Below are experts of layer 4 (counted from 0) of a mixture-of-experts language model. Rows are named down (a neuron's output weights, with its number) and show model dimensions 0-255. Each number is 128 + 24 x the weight over its row's rms, rounded and kept within 0 to 255. Numbers have three digits each.
Before each expert's rows: "raises" lists some tokens whose logits its average output raises strongly, later layers aside. This comes from a sample of Wikipedia text that the model never trained on.

# expert 59
raises: "s", " of", " with", ",", " and", ":"
down0:161124116112165101134128139154116098123161108143136096130164138154097133114103162139118142125132149165142156108052119159103142130143141103105152163129119133093125085129120157147131145130144131131091137140124081104130119101085114167127114098118145128119173126080158114134120101086151170138125078143138121089098147109160105135130121083074136119077131116137140109132134158086137143157170156107128131134149161109113128097150144128158156119122111104129138128093162079124121151086152129145126133140124111169121080105124103117124099097139110138114151116120091101169120146129118078138120155107138125141178142116157128099141169100122133128133099095096106107127128159105056086086152148126124157138139142124081142156086158200121113127164150119130143124160121138143138115118130112
down1:153131127140125095138092080158129116124094165138143191121138160123186135136102137157121160157109073121141118163142092095149131146111118095123125155104125150078157156089120142107154154085092118116124164098163109168103114097113161145166156112128125114145170097096087155153134114108144126135153154136118106115133109120160083142091166149136159134152129125180078125127108099149146129142143111145141149148105123102139141117129148137102139173128137103163094150167155135148142151084147112136113109163149104119104130140139134154152120130101138127140145136136098150137102093114163112107154131115157158152146117141124145092156102134135119125106103120152123150118106140130138103168126161130115097166130124099156120096085126098149116141188114145096176110156176141129123133069144138

# expert 28
raises: " the", " a", " ", " in", " first", " an"
down2:103169073152131151141167125142118116146182160112151080117127088141122130099180154147124138131130150114160074153126124120155156146109098124124155135084080147149158134109132137157137086134154119160122103079081120130124155117106139120117123157130138115152134135109128135144114171088162082154109149108124070098148135138126143168103127092155157143104104129159133092109124117095114143123184136173147105132154123133130098138107154137089116171102117173100146107137069119156170164102149142153155091135150135098115131127112101130142141130105091112135119120118102136111098128134145129154134129139116104096135128154132107162108126138112152120097149140105169097135150118134110104106129143141134110117117095094120132105144091112052159146122147136154143114127136085134110129188100109
down3:123087191141115150172136154124115076124108127109111122146140120164085148145103162137103114115175119152132087132107127126153120135144177155078100148171152143120103124126140120149080133119129115081127144132142118146142120116138082150120117127085159131185130110120150132114143090127152104114118121137103135133133103125098156118160134104135132107121147099101145155130111155059085115132134137126125136102119131097137142102106098125083109125167133099148100094136120111133129147164124141120118134143081174153150130114096111167164132105112159172136110106132138150086153133129115176128125130139141164140157161171160112185087153104147143154078140103143086108104102114150107108127140124080133134136146160136133147118095133126134109107161099140086105138170167123131089159117157155

# expert 27
raises: ":", "(", " ", " |", " in", ";"
down4:147094120144139113131132109118155086124161105138136143117102156131072144108128124120104130137114122092116121165100128096147109130130113111108116130143155062146154155106138114081121138095115069109132188150146095123144115157073160127152154155124150128133129138130164156183135169098126163142158145071134133116104081120122159111108130156113138153119131121127132119130132091117124117116105151138150154135122093100139151100115123160125122090110141148129128120154167162133157081132122133123113101092148114112164098135129109086125116168098131168091134120097129162089139116151138099158075107171109122129092134158129114132124151174151115136092120108147113155099128142113105106137133107101096143132144136129128143084125105105129121206156160154154139129121108146169069107138162092
down5:140126108100118113123129106173117125130144168150176181134129178109152106149155117118105131131112127117149178094134161127139095130131106166177131118187089140156124073166116105148152097163132145101089123118106123174136085162171099091142123159140142122140116132120094132142148130141169153129128122096121115109141110116180101163144107106111109131111121148122102162134168125165122166148091126125121097127092105164113154112161118116122095089170098138152092101170122165184153117110132166136128129145158143115180115148098138110109141127185146104141122117107138165123151112115128135131117152125137158131147113150161127134085152144125134180099126150139151119111155116104170143120129106165124158141115130110132171120135151120109115117123146152170138128153134122102098144131183127

# expert 47
raises: "s", "t", "c", "til", "vin", "te"
down0:132136144126126151131127115107122118127104128130117104105144125104147104123108141093115095117142139132092159139115168095113144134123109112113160160077114084163138177094106101133158121157115096117110156133125111092134150117170093119106135077096127164133137153160098095094148148106113152116127089153179141069133126116113153112117147161141150140090110109154144101170152119112162109087200154111161113106102156127107156125118169129107135113149180107090122120115138142118119158101104117149133168147138137179177143094137113101136103129122171135070150170130126199092112147156143117104104133102151120160147112124153135179125129146127128121141129139142089130122114093120118113150114099129123125161088120116086132143146192111125114107140092124137130111123133116127133164132098129
down1:111121085116079150122095123119113130105129104148096130140131124160114103156119146142171134120151120150132141108131147104133134147116115136123116137124170134120102152070152160145117116123093147157151154114093194136144140151120066107132129176138141132168134154109079166125106095097142144174137130126123160120105166134134159083123147127164121116072137114096151144135138102128136071143167138146160133096128096174167163114122118096161164160130159200133110141146175128133120140137140130146118126115142111116124104143100136170121112130144111141091141104136150120121142083137079153067125098099144117093112122143107120115127149107144084091100097142160172098129093126152158115145137138108104138109091148152131124164104133157139125151113123165145121152130091159162139124137131116

# expert 11
raises: ",", " and", " (", " ", ".", " from"
down2:163160111088108130118145130151099108159118140132153098137152118153103118147162174138168134167126088126137122111135133089109137180156098140145089126138113132141079152153125160127157134138132124155102149145092128121160130121167173113176106144139112117140124125103092117122135101154148180082124169117176146139114131151147161173105110172102140135135147133121147102136119146108139171175090139128078160093165092104118116118099163133132108125132121128191132161127123133141130139104181112126146103131108099092119079131130154110141131137107157144109108147129126146119126139102136143158144109096124067161183131144159123134158138102110090089134116141125121116129126081137141116128154134115089144141100135161154138134048121119126113095125114144156148142098162142091129128107144142
down3:143123108145156135110138071145127126190134127119117159118174104121171116124083115156076125129171099098117102146189118137159127144118072113172152135171138140119160162121150112129167127122139133152117138147122130119141141117102136116115135072128131118132144118129081110170128142159133151098122135141140148141140132091126136182121133145102158112162150137113150086129134069160121127146107184133113126115152150123139133113112084134148169113120115114137074102166131110141162107119122084109128110125149153089126130143119132103127129142142130124093094115095139135128068150156150124144137153067160120134132169123104108154141110151089121152121113095155110116111127126096108157129125153178150129178104132120195131123127112095149114104123137089106111141143173115132173158118140147

# expert 29
raises: " subsequent", " the", " other", " then", " ", " a"
down2:158122155094138121108105150130145127186070118134135143131133110121169091139153114161084114164112120115165114096121116123113128103148145176126125112138122150155140140093113120166159102131151177131086125087143128180113105180114093093144145137068091150155143157123154115169107091142177147135123126172166097110146128144098144165117157131117153126138131148120141093119125112121086101128122146116079111148114129196154120125117091114057112122144184141127112123129110152143128130130119175150165126139111119136092110141150142190131141108085122126146154134172126095159176114151124140133148115132138156076131093141120111149126079103096148127147096114113143095103109106116110147122136138142141101149118125110152166099097123135124131149112136117090150137123122130118124135119128138
down3:130143131117168153093130090172130099095120125130154121164096085148113107116099172135107116146107069128079127129113133081141140167092133111121106096105137123109164118112092094096054134165127090065093147135158158135142089102085155117125100158128140087122152115143122101116137111161130138145102134127135135102132131121130094133155094123139157111152103118110121121112117114100198158133105136109133131132131091183129145151151186109129115167129090132129136137130161085151087151148132114117125170112140131122109105119123093127167073143136145127123114131083164147128160159139123133132141075131125136164152134114131122109103132156145089141130134142147141126107099122141139117139159126082116103153164110123137131142140115151132117120088134119104138091157141178157103111154127158

# expert 37
raises: " including", " result", " meaning", " as", " which", " while"
down1:126109112148112112167181134130141128111154091170118124147112146135160120144124103140096104112141128130131121128115139091179115148134162137145114177072115153112116124123140153085118104126056128143151153118167133122170158135103149144130148136129106135095154136155079139104073117129102151148118140115099108112132105093157123147172111103129067102145119146116151095086164095080137129087121119139152095135138126133141140118134121179067069156149136128171058149147136130166113162088112143124124128149116145145135070145103159109132096108113104086086135150110135152113107143096134108110128101096129108169161092102121099174139132165138133092113152138140133134146127138120122138128119117114164134142154138122125134142123138110155145117123103099087127174141145143122119114115114133
down2:125094107116162118135126117159083090098123149138120159180167086173126142144136125113120146116142144185158106144131093102130143157096116178143167148123163139129102146153122128114146135111147116134159111070145130161125134112129110141085100120158100090151114120150154147075114186100131137091129097095135079120156114119149162125174126097129129131120152158110110156128120128141161126161124134136212138179109120152112132089096147130132092148162132106130139149098104128128127136076119087109117140147095114145132142151140099130103141117124156147171122108148133121089134091123162135162143128107116129113145134116091126117121097123118147127168139128147149116124114150115154113116116108113151128142074105164127132130170170118132167118130175082153126112125069130157157129133156140

# expert 19
raises: " to", " on", " by", " in", " with", " the"
down1:105115109101139101134152149136123147128115148128124148109124104088119116148101168131109127157108128129119149141136154118138160141107150131137152136139129167160138141137137136107133123129126156135157140161117104140144134169092086167103110139145163097135128094124171131095139134116094147120095088150128115135094152090109125158129144099124114124151131173119181103117145162130073128122126179130078113136108168139138106157126120134143132164119122111152100099177079109115144091062103104136114148095095110117141169093142095102131114107122151100089179116127099142139122111099127131093151128131148108138139156121132122155137146152137205095141153090138090149127163186126150127140113140069157177102104164143098125129075126141142117073127164144102115136124130117115130146081118136
down2:132094157116118117122100114119101153122128136133139138149124156126116042122133099104144111134145097135124149139186128113136124143118069152154142120159107173092144142141143173148154134148058109101128166122165111122122106105153129117140148141135121116102173163093120111125125128150145133134127171129077127128087115130116194096124102143090079101093161145097174126100146110117118114121100156166089151116099114131120142131147165134119148128104125065100129130121112101114119120138127156087097152112126102119117095106136162135171116175101138140129181115124102164086153096142149136110155133151144157110125127114098161130121126107132104137147132125121144110094138128125109170108116137114139161089079170125076159155083107112086132126132127096117132138121104131153122132140115108

# expert 7
raises: " and", " ", "-", "s", ",", "ly"
down0:110086112186084108123131125114109170184140115141101186145102103089105122135168108100122128131150132125145136123077130095067137113164115092112136154157095100134084084156130144151094197140149141086111108141099111124142093143112135145155138167113117174069162138104095102128177150135128125134106132140108141136129136127121146109140121139118095158114121148149141128126116083090124103111142122186142179134096124132121096122141141105145138155140132128134101157090095069099153143130090156107116148149166121148118125123121142136092117117110132148109070147077143139135135115145128133125121122145130153180149131147125155109101102124129141163161168123127091132115144094124102106113147129136152147098117137114126141146172135137103128115127132165121152124144163089118146148107124148
down1:111168080078122112128149113158078112184137115139127165116161143119131125125141143120129098166115136148103175111167126092112115145133128150113119150132148114166124141138158121102125146110106151105116134158165126135139134125083106116098128094132147099115136053155090166112137107115144125153204158149147156137127119158160140146118117100082098147134128125119118134073092142142121149175143129131156198129167146149126181075136119121151126117139118149128103135157123113164133093134155087130138131139153092125148145128143149135118093161140155129168120132102127141132125123150151139120132157135140115126101085152115179183122102135106134128152171129130129104166143128131120128119139158159136145097136116137094121158106106085075133104168156092129164142087132151143125115122128113

# expert 44
raises: " ", " D", " F", "-", " E", " A"
down0:144142136141119111174147176101133129093146151070099109142151117152141127170129086175127172095125106156176152143099151119167108168128105146156156168103156128091141164144108156158104115106123100161120127146111135133123148124113095133111114140137165144108169108145153091088157147108151149159149125115140163091100169153137153116126110140133073091133131144144093103155127113096110153122104139143131085143121108132143129131092145108151160121111087106156116124109123089107097123094101124156121067132106087116132122115131152173147098087104158128121129132125148113106152150142128081181084094102145103142120151092160133148128122149105140119126138102102097126146129132098114112135125138103135123142138137136141141171146177098099108114139121103142110087123109159124188118114092116
down1:178145142096138147129102112157152128112126101157129089127151084100145110088126139127125136086143104074107124130119160104121173148096144156096142116129118116121111145139112115124153123199140128140135077151165178124146131129100095118137072122140151145163194114147116134105133141111120122085111126171163127105118154139152083160135141181149131141143142123139107106114148115107123105125165108156129129109143174151113138127147107109127131153179112129102127164128139162141117171142115097070114138120169111158160109146139134153128104153101073120145119099112154110156153125126103132090134116166086128107094138161151130120151115139144141120169137147129135122096094142137153106136127143136130112126117107124123130124193091123121142188120120150149127162135136183126134195114134132

# expert 52
raises: ",", ".", " and", ";", " (", " from"
down1:122144140102144120154118084154113089090133120129130134120156153135121120093152098121126125092122136106137117115122100099146147150099190132082129184122134145134096117116143102142078180156132158115131146106142115188134100075163113135165113122110097151117140141128116142146162138116149137127166082127149162137108101109101152121176130118145123111132121111135157098130128157131144138118114151161102151094131144129116123101134148075089143093089164084121137118129105157135142125138140119119181094158102097097086129101159096139133133084103137132103151135140136125145124161102110101140125137125094164110153155105100100115114180121084100153137151106159052111144096134160144129125153173129130150121103095157159110109130134101146092124118105104150127063108145110141114138113123127
down2:134145131116107131160125142113138087129111100112186132130157104143188143137143151159146105142103135143150125141172092096103146141104122122097156118127097153082121089153157114159113184135123129135161173143156125123096135124093179138142130089114119144111154178141104134163147124176099116174101156107089134165150144130121105109134169129175141112149144131121100139130100112128157171147148162122148134128159120174141137135132084093118116159118129131128134133115115153133173096140113141107122110105071148090108158126122173132156135173136121167082138133156150136153143158099094114134144154145129120103156149102138119134126148139088100138149139147136150184105106131182139116144112140126113114124122142123154125119153138171143144125129125144186089139177129093144155124150101095

# expert 10
raises: " the", " he", " it", " a", " they", " an"
down2:118145112158107119132162178104132136158121104120095096135133127110140148070084140118179136187126136110104114115147118091105127111126085122111126109136122169167124111109117128140117126083149148125122140147133151119121149189114105118118142117089141118139130120126151135107082098126098119105082132139099154140106119085137113122124128148130143115141110120145160098142088138166072122155179131129022129168111172173140126098129103150095183172150200137143129081143107109107081096139113105136085101135120132144134151119125125138146141131100102104090118101182102110145138119148158141117130121154139127105141129090111101102138127129158127133113133157103147124116151126142108132156108147124113136117110119122113116127092096124135138137155141125141120119085144151129175096138148158
down3:119140085099144135136084097132118104180144134163137131089120113143158159144118145133128141096114139134064146149096140161118135140153166126101112120130102045125106109116123110137183131107178115129146162162114150108109113100117129133101124144142136079100115108138118125152173145094129149118131105136115111132113113096148157140128127121098140139149126116164167115108133149137130148052129143145140183110119129159142131107115132069173146144135127079149099131111127130165100093154127117150116082113113153143162080100132122192139115139152124148112113143128099132098126141157120165147127135090094152127133141117141085141123147083108112126099126129143158142120152146092130156101136163159174111085161149148115156133177149149144113126121133131140165154119131111150125167151101137

# expert 12
raises: ",", "'", " of", " in", " from", "."
down1:158161125156150128134127109141181115131125186154140146148130127156115148116141133064106144111170125116111133151124123148131119110123078121168136119127128104186102124141079133162118111159089120113128163142107146115165133147125140123129129129083134174108124094137129114139099130148078128121135143140159140131130152127152140118139095158141144165103108073138123162168141140135108143114095100096180124109133144097151109131110138116152119109131136153129137118116106143146112162163138103150061102147162115142141092145074113135122099110121156110103160090130086130122130111096118119140136108098144127123147096132039112139148151139102120087106103117116094133116113104116171129136148154126105152092130113101166142149195138128131113121123133084179148066159120114129130126100093142
down2:113091117135124135152126118117118124114120088090149117106112169094153138143176114100107112143146142134153134121155133099092141102082103097110137146185122094136107111149132121134170121116109133130092126144117133135148119111125131086131096090104114169140115124151101100123132123113156129168139100146153163142153137096115153107116135136111093126110118144103138121101070097088163148069142106114095148128094094120165088120081145135135107151131110123148128124135169126160163101124176151085163120120078074091168183131127129143156148135131147153103124117119120139152135111156082147147163134104110119136173124121136158103147152127112150139121159160145111140131162170105125091137092111101122131109100174125088188105080113141105123119115098122114169144125127167116097147126137117

# expert 25
raises: "-", "'", ",", "–", ".", " and"
down1:132088114084120150152144097113116101120140156135099147153177144131140161105132081153092104093133193139126089098126150150140131087148113112165160138130129152160103136148148141140140153147141092139096119129148100128155104158204119131105123054133138115160132169140110139129102166128112135110149152134157076117145115099132120121072136121093158134118168144119139135122101134138101114129058179134171141120158107129126165084126103126114135084137132145089086152160137140090120122158105169119129101129164132123098096133122096126124113152144094126153109153112108104103140125147145095110146090079129124093109115106151105132123121113160125126147059122154133128126152147158137128132123112166150144143111138150160129128134122124182130123115151088144106127110101135134135149118149141
down2:120087118126164168162169139100103099127133199142092136134117138141110137121114134144150168117111114163137131135113121081154110154102118125138143146116122108116136145120169097142084115113116155170121133113090139085140136090161124143076121144146111131082081097164143096124111108126141111127116096123131147129177153119112114100097077163165118097123098132159179176105141140131145145086138103142103129124154111121139107164119117121156141142161135137111146121082120119134124143124130150158138127140125115128105110094112101108151098089165127105166160130106117125121095115088127125133181161127161156161122135101130097158133125136106104107126118122147152147137156151088138125134173109162131119149087117147108092172131158080122122154116144119123136120118088163191146130061140141

# expert 5
raises: " ", "a", "s", "n", " a", "k"
down0:128147118116138124107123121108155147141095124126131119085142172151089155145148137104148095102149116169117113126102189117133126106120125117132148126121087107158119195158118162133192127111147117126109098126139116122136112099094134145073118101121087130135130148141120166127115133140119110139125176131121108148156145133147073135117140166120093149113141131137114138134142135147119160106139130082150151112124139125085161142152170150089123190205128120165144141202121161136119093142115099102099135149125104149129155169126146114093132131161125129118127103112188129155120139136148099097127128130185131169149095158124126135104119136126120064103118125124164119142162122159121133104151159111141135142132148087130133147144161170157149139154083154102095134096125121160139127109140158
down1:109162160129147091127092076153128151085132113148150143116116125103105124136143096140137132122123132121133150098156114118144104150159128155127091111104076111098124117100069083132119151098198090141145107073108117146149114102103107147090115110156123099098148128115114113108151145114113136099118116125153154130122137113115138131115118182110126164099135165109164099133125112150123101120166111122113132122149133121101141152102164140150112138095110126112153155134113102109146136111147073099101087147137122130218152201137140150115142091113147147111135168149127136100140142130146096105135152142087162124167142100174132151156135100135107128118106115121142154129119097141138115141116190116128129143100116072114086138109105139110149134139120130106134129119126168117140137173074153

# expert 50
raises: "\n", ",", " (", ".", "C", ";"
down0:130138131130098090089112086119183146108124124144120134164122117148115146173158153097131127142158113159130121112152096099106110108125143166103099130082132093118130146119097127130121075144121108123143144150107112114109114134122155158107113141141110141153113160137139106143142094150084139172148160130126151148124145174144116105128115149099122136133112145100103147135171148116166149108182126121172121132090097110169144055168095121119135170107109122136152171139145138154135106160121069142112119113159114116132070128123092111136123175139140121104098149101135159088126090161140144115110100167117096125112132116138122132139132137113104148139100120147112146127162092103122124131098143127103159169132128113127113146215131133149139119091112167171139096163132176098126145119125090
down1:159128124119124104182146135105122100123124090122142136160083157080091130172167118125132132104125103117152169157132129138140155145135139118109085109147110096157111130135148138116121141110152125117126095164097100101153119139119106117158125119128140106128117152109145140172106124156150135108104164086099130098129149157127110115146094153118069154098130084127169138158105119116157107132179133149110128109094135184169200138088093114093090117131128106104154122120119173118132147116148076133130106137130121160164113171130129136118154123135099074108137149124117149132123153133122097104108145130138108120123147126145106138124159089156132140128142160095169142124149092144128124163127135136122106122121115129159203114154089082165122138153093088133130092131089087140145141156107087

# expert 21
raises: " ", ",", " and", " one"
down0:136125137132132135161167142122140133126158119162153136137118147127112086094096117140106143153141160130107136152145153124143123123135163173188111124129118096149137170133123148142149159124138124121111094149150115137111110116136160121118123121096161112158146137088108116106169091138132105151123138158126156090101163095152108139145153134107130124092152102097135073144152125152149107120148121105193149066108111142153151115157128154080103180157139135107103141167142152134167119127148108135130121148118137139150123104147152127113098137121154124117157134099112124134129122120133104146087147151156103130163107143153123149156102113090121127105115126053162140163110142126145091159130085120156171155158162058168116156074133152153089116141140090109106147106140099095148091086130127
down1:124139102123084139124168152101118120142131115089181088083171131140165141097111095158118126152133128129156155103108183128128113132109146122135171167147104138155141109116164137152120089137129086121132140128156129121149121134133131152155112125139132162148086122146123127134162131112172110139138106087154113150114090120118112130118114127170109153129127112176124114155119128115098122128130099122129094128116132150125133134097104122154112132089176120094131099109137142171124088125144111147087175152127150115114187137126116165081125130134137109112114118105121082163124138132160080119124104166164134080161137136174115135147157173127129124143100150155163133135120101148134117152123080117158145103156128104105116153102094110147131140090109156142173134094133072139210165107111154